config = dict(
    n_layer=13,
    d_model=320,
    n_experts=12,
    experts_per_token=2,
    d_expert=288,
    d_shared_expert=576,
    activation='gelu',
    moe_layers=[0, 1, 2, 3, 4, 5, 6, 7, 8, 9, 10, 11, 12],
    router_score='softmax',
    normalize_top_k=True,
    routed_scale=1.0,
    balance_loss=0.00546,
    balance_bias=False,
    router_z_loss=0.0001,
    router_noise=0.3,
    init_std_router=0.00892,
    lr_router=0.000823,
    n_head=10,
    n_kv_head=10,
    head_dim=32,
    vocab_size=16384,
    norm='rmsnorm',
    norm_place='pre',
    norm_eps=1e-05,
    positions='rope',
    rope_base=10000.0,
    rope_fraction=1.0,
    qk_norm=False,
    attn_scale=0.177,
    tie_embeddings=False,
    parallel_block=False,
    init='normal',
    init_std_qkv=0.0323,
    init_std_o=0.00633,
    init_std_up=0.0323,
    init_std_down=0.00365,
    optimizer='muon_variant',
    lr=0.00388,
    lr_mult_o=2.0,
    beta1=0.9,
    lr_head=0.00561,
    grad_clip=2.0,
    warmup_steps=200,
    schedule='wsd',
    decay_fraction=0.924,
    decay_shape='linear',
    final_lr_fraction=0.1,
    batch_tokens=32768,
    seq_len=1024,
    doc_mask=False,
    train_tokens=254600000,
    steps=7770,
    dataset='wikipedia_en',
)
Below are experts of layer 5 (counted from 0) of a mixture-of-experts language model. Rows are named router (the router's row for the expert), down (a neuron's output weights, with its number) and show model dimensions 240-319. Each number is 128 + 24 x the weight over its row's rms, rounded and kept within 0 to 255. Numbers have three digits each.
Before each expert's rows: "raises" lists some tokens whose logits its average output raises strongly, later layers aside; "comes before" lists some tokens at least twice as common just after its tokens as in all text. This comes from a sample of Wikipedia text that the model never trained on. Tokens count by the router's weight.

# expert 10
raises: " in", ",", " of", ".", " ", " on"
comes before: " of", ",", " and", " in", ".", ".\n\n"
router:114162123169116076077079130134061143114136127126149141136148168122148128111119191174124092138115162168125149154128155126094121159177146136125108127156160087143080125110096130128141104099111136146140146158168101114105142139132091104152116110
down15:160122131118166154175127113131108143154153157126096150115158129183137139113153105085064156154110169152114194148111101107114139137083148136179172152173104119135138129135182165158112150162122094102149145141114167151114156101146092096138165123
down16:109085157149141132087173119126122097133169141129102106112133160119117132126151090127127138142151105128145148176071132134142123128124141132121151161127130148074109094126104156131169155174111109133102092113155132116151126098158146146142152133
down17:131130134131110125145134114080123099105112114136148126136162151123120119156108143103189127146163080104136114095110124125160129148114104105100141078150125128101162150113155184142106136123124122157137122149122142144102131131134137124132103099
down18:151128152138138130114136141179154138152093168125181116129108116165117092132131125110160139124152124179143150131135147146108158110139098156143132159162110118131123108111147103155126162081089155153115125099144141150136137128157162135136116156
down19:144080134127171119105110166157174117110144211130120121132091128120176188137140145165158139131092108174137121139143119174147141159110140108123137110129137145097162104146119143173169145154074127156168132116111164080125132094126124170100139097
down20:122121120119145144070091140140121093101147131121137107096149092129131104123102135147149109116141116088153123099154131121090108101155149130106104136114135141116118135120099082133147147126182153112135129147113145159156138143152156156140105138
down21:147147151110146114131114076117112125133074133153142099134130106126159139118114150134131133163117121101139138117113156140116058152138084142121179146110183156101133152152090151116107104169151145133164121124124141168139092094116154116132114127
down22:113160129102137068153147150139128136130162123138172101135099099161126086140157126132139146139157124130103148103153109103083105106125126102127153115110129108179104102135160162123114117120104130132108140182142099090107137164187105140116134123
down23:143140137138133092129134136116138095154162095118112131137124171157098104140104125101141103080118112151096160129137129135114164119135118146126116168102084072161121137156144146156119142129104148110114094125137093126171131154120106123096153096
down24:137126123143129120122117129096139138140106138118132163128140145088128124149119132153150099140139106127113119107075175128128124118134090084137129168158104159112119143092123118107136149139138128163142085135130168174156161087131149140148110149
down25:122106137117133148143155106120140095128149103143108096127174124138120138104134143151141144099135100119096103082128101122163129134138095116113112111136178142132117118155164142171124121121125146157082138089142141053081101132103143153112109126
down26:136067119131118143132113118157133133121124120149114111113115162163133109112150160094125158109181140151193103138127143120188149093158118146139175137106097145108117149169144162106129152127149123141144126100105114135128132133126163115141141093
down27:157150132103117122117115136106132113149120167126129134112142102123125120154146127111161143105132149120063156117166153160113153092165111111094201115148113109082149101159143130134131117106109082140134135110117131133136157143110128174144132143
down28:097117131134114101098104133095117140141170090148119177142120131104153150132124132101151128178145104092094111090103174122146122125106094146180141144138107169143104123087093126147123069155169090136144161095163115152100095134080103094121122126
down29:137128139134098135118110108137146114118064154115083148140110146108153102100145094152136139123133109126127140123098161123129127135130105106143125111167117110147112096173150149129130137135110108118164137148123135121164106098121091151132113141
down30:082094086149144156125143109110145116101112118080147152127128115122176161121093133098117148156098113127110140153131107120126136066123106104096119096122144140125119115171104105145122101132145176151093101116138121129141172129151114100103137107

# expert 4
raises: " the", " a", " in", " ", ",", ":"
comes before: " the", " a", " to", " in", " by", " as"
router:125142095151054106139147147122094139111157153127141161097149103211139141123103130134138150141127140144129131164175134140114143120143132140137105126088133127149115105134139145110127076117125171126163149148112115127158121129148134127147133119
down15:170105127140110132144126115122130103111093131126084107138132163159117149096104104122173123118125164141185115169185118138132140136118153127114099136115123148160118140117110109114144142161141134146127106131131124142142122131141175154150179115
down16:094093108171119108090137109074139125105139170086141119153140107138140149142106129158104164180134091115169126132135101145115145128169161114130136108140094118114179124145144142121110103129120122161150161123094159162116112154134111167163128117
down17:093129181113174138085098115140124078143183128156171125134109168139146147111092125134131147130115125182118118118144110122141139129141166153061121139113139167107122106132088144158109131042136127124111114091130101138157096099125126135131080183
down18:145133119113165107095118098118124103098138070135155163090138112127169150098124125084126136123132165138143138177134175168140136148133110111087130111130126120151160139129135189084165118114151109060143154144118132103108082155115131141138097126
down19:111097096124126125145106115123138109086123148144131134132099130150107133138130130157116108131151135111115090081123112101135108094144154106110115121166133114076088117113144067106149165130099081119135079140098117138142157131096150140141110120
down20:112112080099136102126110095111145106132141090123131097125113130121125109117147122106066108114161127142128166109145155131098113149096122133132120106140110109139156102154115151149120102174118084116115111144129159138097104116117135121121077125
down21:106133147103106096181115099135123114138125128125137168190159112113145091123111125122126158151161151133101120101119124127128134104124142134093099133122077102111104082117122129170126123124144146153143148132090131119076141141111097133151122075
down22:080118125142115114113135105128125114146152127186153048142124116121174134090126124137164173151155176114117160119144108142105118139070137160123096097154116117099130146122129157140171082134116140103163152146173109137110157145116154131116118119
down23:102073132142123110132100117097120122151091169153127075109113097084111111093161155126106107108151132107150100115076117120162159095099141203121150169165126122174097156168170112126105137105142113170156151117123112129082110098139132103105113158
down24:148143154110119091103115112083133155141118121094134127094091148142113101122148128157148151126106106127137132112143118132116179096147165136132122173136097141107101137141099101147088189158088104145083098146164145104089135125120141116109108129
down25:152111132155117126095130120146091165135126141117103142150119132079134164128121165149162146119151129109160121170156097112110131160107136101129109133106102123138143127098141121127099139045130130116168126168181188130132087118115113105111136132
down26:112109116180126123123105116084130106119132212126122116121122167117127145146145117090121144151107125181111125095138125136094135128149077119140133073189116100136171131129154120133171127154122106127122128135113129142123138151120124095124126159
down27:055121164144151062116128101151120115127123123117112133117152112158118153141123161132120117147138126115114117146100099100118094126130119122137181088118149176091121113120133067182141118108138088111113195128148125166071091157156111100158119144
down28:100080189143155183109140147159119103169144145135152113155094162063100138150144102147090138106125137166150133135100119125158163144162124100093162151122152141163149094117130139086152136154118119130133130117115143153092158101142110108102143116
down29:142111118150139118106111125152124116153130104130117155122105091094141100117134123159094173095099120136157126158122106140129139163129117123111179128133091139097143129072185147147141148116118126164126133115110170138148131118116190090121107146
down30:129123154142133114142123164127098095114153150119141153078134115119098087120125093100094107120165101096095174102136113109149137128129164166124175145154115098108120134143126136126093157113179115162128135136158108124165120137123160141151123138

# expert 11
raises: "i", " in", ".", ",", "6", "3"
comes before: "201", "1", "200", "0", "2", "202"
router:127113133134142143096127139043134125110141170115132127137135118146125092163123143118149130134128141149082140104158132128125092135118138120155133148152116134094124126163114111143110087112113173118172162139157162091075135170166135117141109129
down15:087165107124138118106115141150093120117098139163150128124120130142148157121138125143106158154098163112163167138083110140124110114123127129108082086129081133112120138128098118123131168162148115115105148123095117117156102107136103098119158157
down16:155146086127120107112087146131080131131107169109107113108110123094106104152115101160139157130132096131109117153150110023150138142146112114137137095131118105102117171159137117154164092124163134151095166079146130145150119124146092160153130140
down17:137111148117114141150146157117098085101184138088159129155142110156124108144118153136133128126133095124148132150132142101096082115132154141181125126138100095109098117106127110142148162068150124131098160139084149150158122102123115136122131102
down18:140119140102131133130133097144116163121120139155131138103102120150068145171146147094128164097095112120160151106125169124144117113111092115155113103142106120139102154141155134087140142105115149129106121148133135134135066112150124125090121102
down19:121137146143178107141134139090109115113154095113146144125153096105116133148166120079109125129142146100130120117101126099133100145140134117150096173167150146158166099070101154133137127167128101141119148157138143130142103099109095143089151129
down20:126107151101123095117133112093136122114156138123128159151114121127160144104131118133097111196167138167148152145133091102085156158109125103138132120137131143128162182169123153113121144111135123080136122152140092145115122180100116132130071117
down21:114159137112199120151115116095114112141106139127109151097126115120121077174145136117162112172148111094089104150106121128113151114149090101119108117114101122136114074144111139097146137104071098086100143127087129110107052093106150144155154123
down22:157090154130170121128117112091132142144102047091157115142145169105146108131135134118146151093098138144153093110122078115064165080148132147146128147149112124115121107133122164106104152116123132156087118128113149155131123067135077144150129125
down23:079138138103127119155122121129144144097087116126145135149148123152150077092145154128104119119091162135171093103133147044108138151107139146125134158095144102126150118116126144146134075103137163097156164115102106148146156128070133136150084122
down24:134134154123159098129127108088136137122071065165140140078149160156152090132139142096168133132136129133068129147110089175118089099117115173139091134121126147094133138103163162150115122120151116097086116098140156111090109106123131129110173139
down25:125132121129132113086119150171084122117153128136136128100167098135159115147136119105115164120111088135140149143130133154120120139119137134108110170163123154102123133137151077075107145131128139164150124146103153160125170068178099152142124156
down26:129153118133121151126108130116175201139148170167063099154126124121139141105157136119177088078151122162113105127129129134145135113155132102069111071112101140141106132092133165167108162122144133124116159108125154117145128100129148106124104121
down27:123116128138108177135168142132149165141124142120129131141156101111133143109139088143119127162132138152163142095182105136103122108158139126155118192128118118152145116109109157127089117120092120145131104119137132169153150111119074109126145107
down28:149133101133130110108127125165091109148137151109072106135101164118165138144138118167116152106168120116096132116132126104150135137118140128149153134115126100126101130151086109083134128127092108093129121124133103132143093144159179135169098123
down29:142148120151116139135131117129105118095121128112119121126134122117134088123139152127139104160107132091139129150111127098117130145109100127099158128136117171168149123120130143107105100116123110085096175123134139112149077106124133169134161115
down30:159149135082147135115102090171159160133125135128159181146145103146133140107076137119129117179151111132147122098099118108147123118145149147115091155138117112113059104096083078130135096147129108161114101127093132128165111125126106149152103077

# expert 1
raises: "-", ",", ".", " in", " and", " ("
comes before: "-", "|", "==", ":", "The", "==="
router:101136094142085116092129130127113107141139177095118117163084117095116154142139108129183098126124146156122118168139113127137112146179118104111121147078124158114117130085068127087123154160089143118128125105124105126135125093112125110142142166
down15:130150115120097142131156117177106122134148146110174120084155076148127141124126110125116152097168077151135159143129112098136138156111106063112134152129112133132101131129134123148150170129136168094128113118178099083121141097132155137136132142
down16:126151126145105128073138170121118109156144130142125109127123143140112139134115169126083122095056149121090114128113095119130109119139164133161097084122112141174091151092146093097106173059110126125098131141148150206102141100089087109155144111
down17:140112114129129090181121107181141180152102132129124138133156148130136123103118126129091130132158101123112191124146144149137110137090137089118144160122135143153092126102154177125141098099128121134129122157130177122107123144085169128155136106
down18:141105149149130118132109150110147162087145115105140162149085117132145092142141130130144136126141077123097092132113115115177173122139089132123183114108146110111174144155149146174123136090106110088106115131149117146143150137124163145095135141
down19:118108142106095131115152141173136108114092176144162103155077130102158145148079159136134109151110099146165150094110148123128120088125136146092138133104134064185134125188068145080182139130154131137123155109108102147117114110109108121133161120
down20:098160143149135134106162130116141133177107157126118158105157130153093123170114113148108162110101141124137148143114143141103095163190106111134119168124125143105144158134139109126107148146127136108164109121085120168151145120128104132120117144
down21:186130134099126144128094131160115130171125149086158125062095123139116132105119144108150126099106120157127103118109091139130144151123128110126061137135105171139141134112124136102167135151143092137136165122089129108103121102142116088147090116
down22:150110115133162109091207120132119105132093134121083094135113133093146149123128099118155138140131165154141140139113128133150098144123115132142132105092132138145148124157106114127149183138130132133086136132120112156128149100143127143119132135
down23:143054177149145104131102117126120099149092043105091149121119145100119105112140131075149163067139159101145125153115140151152121093104108122145136160134090128139155113110133114124127120118126153151142125158125142152105131130140158145099139161
down24:129149096127126124116107154121133123088125084131126102087149175144084113113116122101108107135127107146137107126105130089110122122092141090176071155132116106119105135112170141116137090110126108134136103147125118131069141160113147149149132147
down25:086077100117082133118149165091131115130127101113128150178115098098119097129114145163115122110095125150128104152112147082110121117080131139065102110111132128112136114122150143156094103090142106128083146126163104146177097140126095149110104154
down26:159180155126120132110173115137104059108116091111160142092169151149123128149153125120153145073116120135138133146111119113136147134126141141143159113090151094156090105154125145130113092105112128172166141188082152143113129120142196136107112143
down27:163127169131145090107135165124114115108108095124128121151160171140138157135099088102143153122085108108170187137148094134133123174080087118096151100152114109116168109136125124139104141129125118142145149131094134104146125163109146135190106146
down28:086123122153176130106086135162116133138107126096121078159159112133135104095087128158135128121118092070101133073116160098115124141136146126151097164137102128104099125112075132119129140164146106145087137161088117166108159099113120156120130129
down29:158127164130144144112141167133142092158165143112152114128109117126137127178123088122142131128156144160150136166170118115123097103088153130128172168147066165114112139135104164159135140095116117133110148153108158130181139123133143164126167124
down30:089099177098148120138132143117146128135163091159126185155087117127125144101078059143088135147116145095136111127142137110183125165161169122113116140103151126138094144130153153110080134109112148148132136125104095091133105098109101098129116066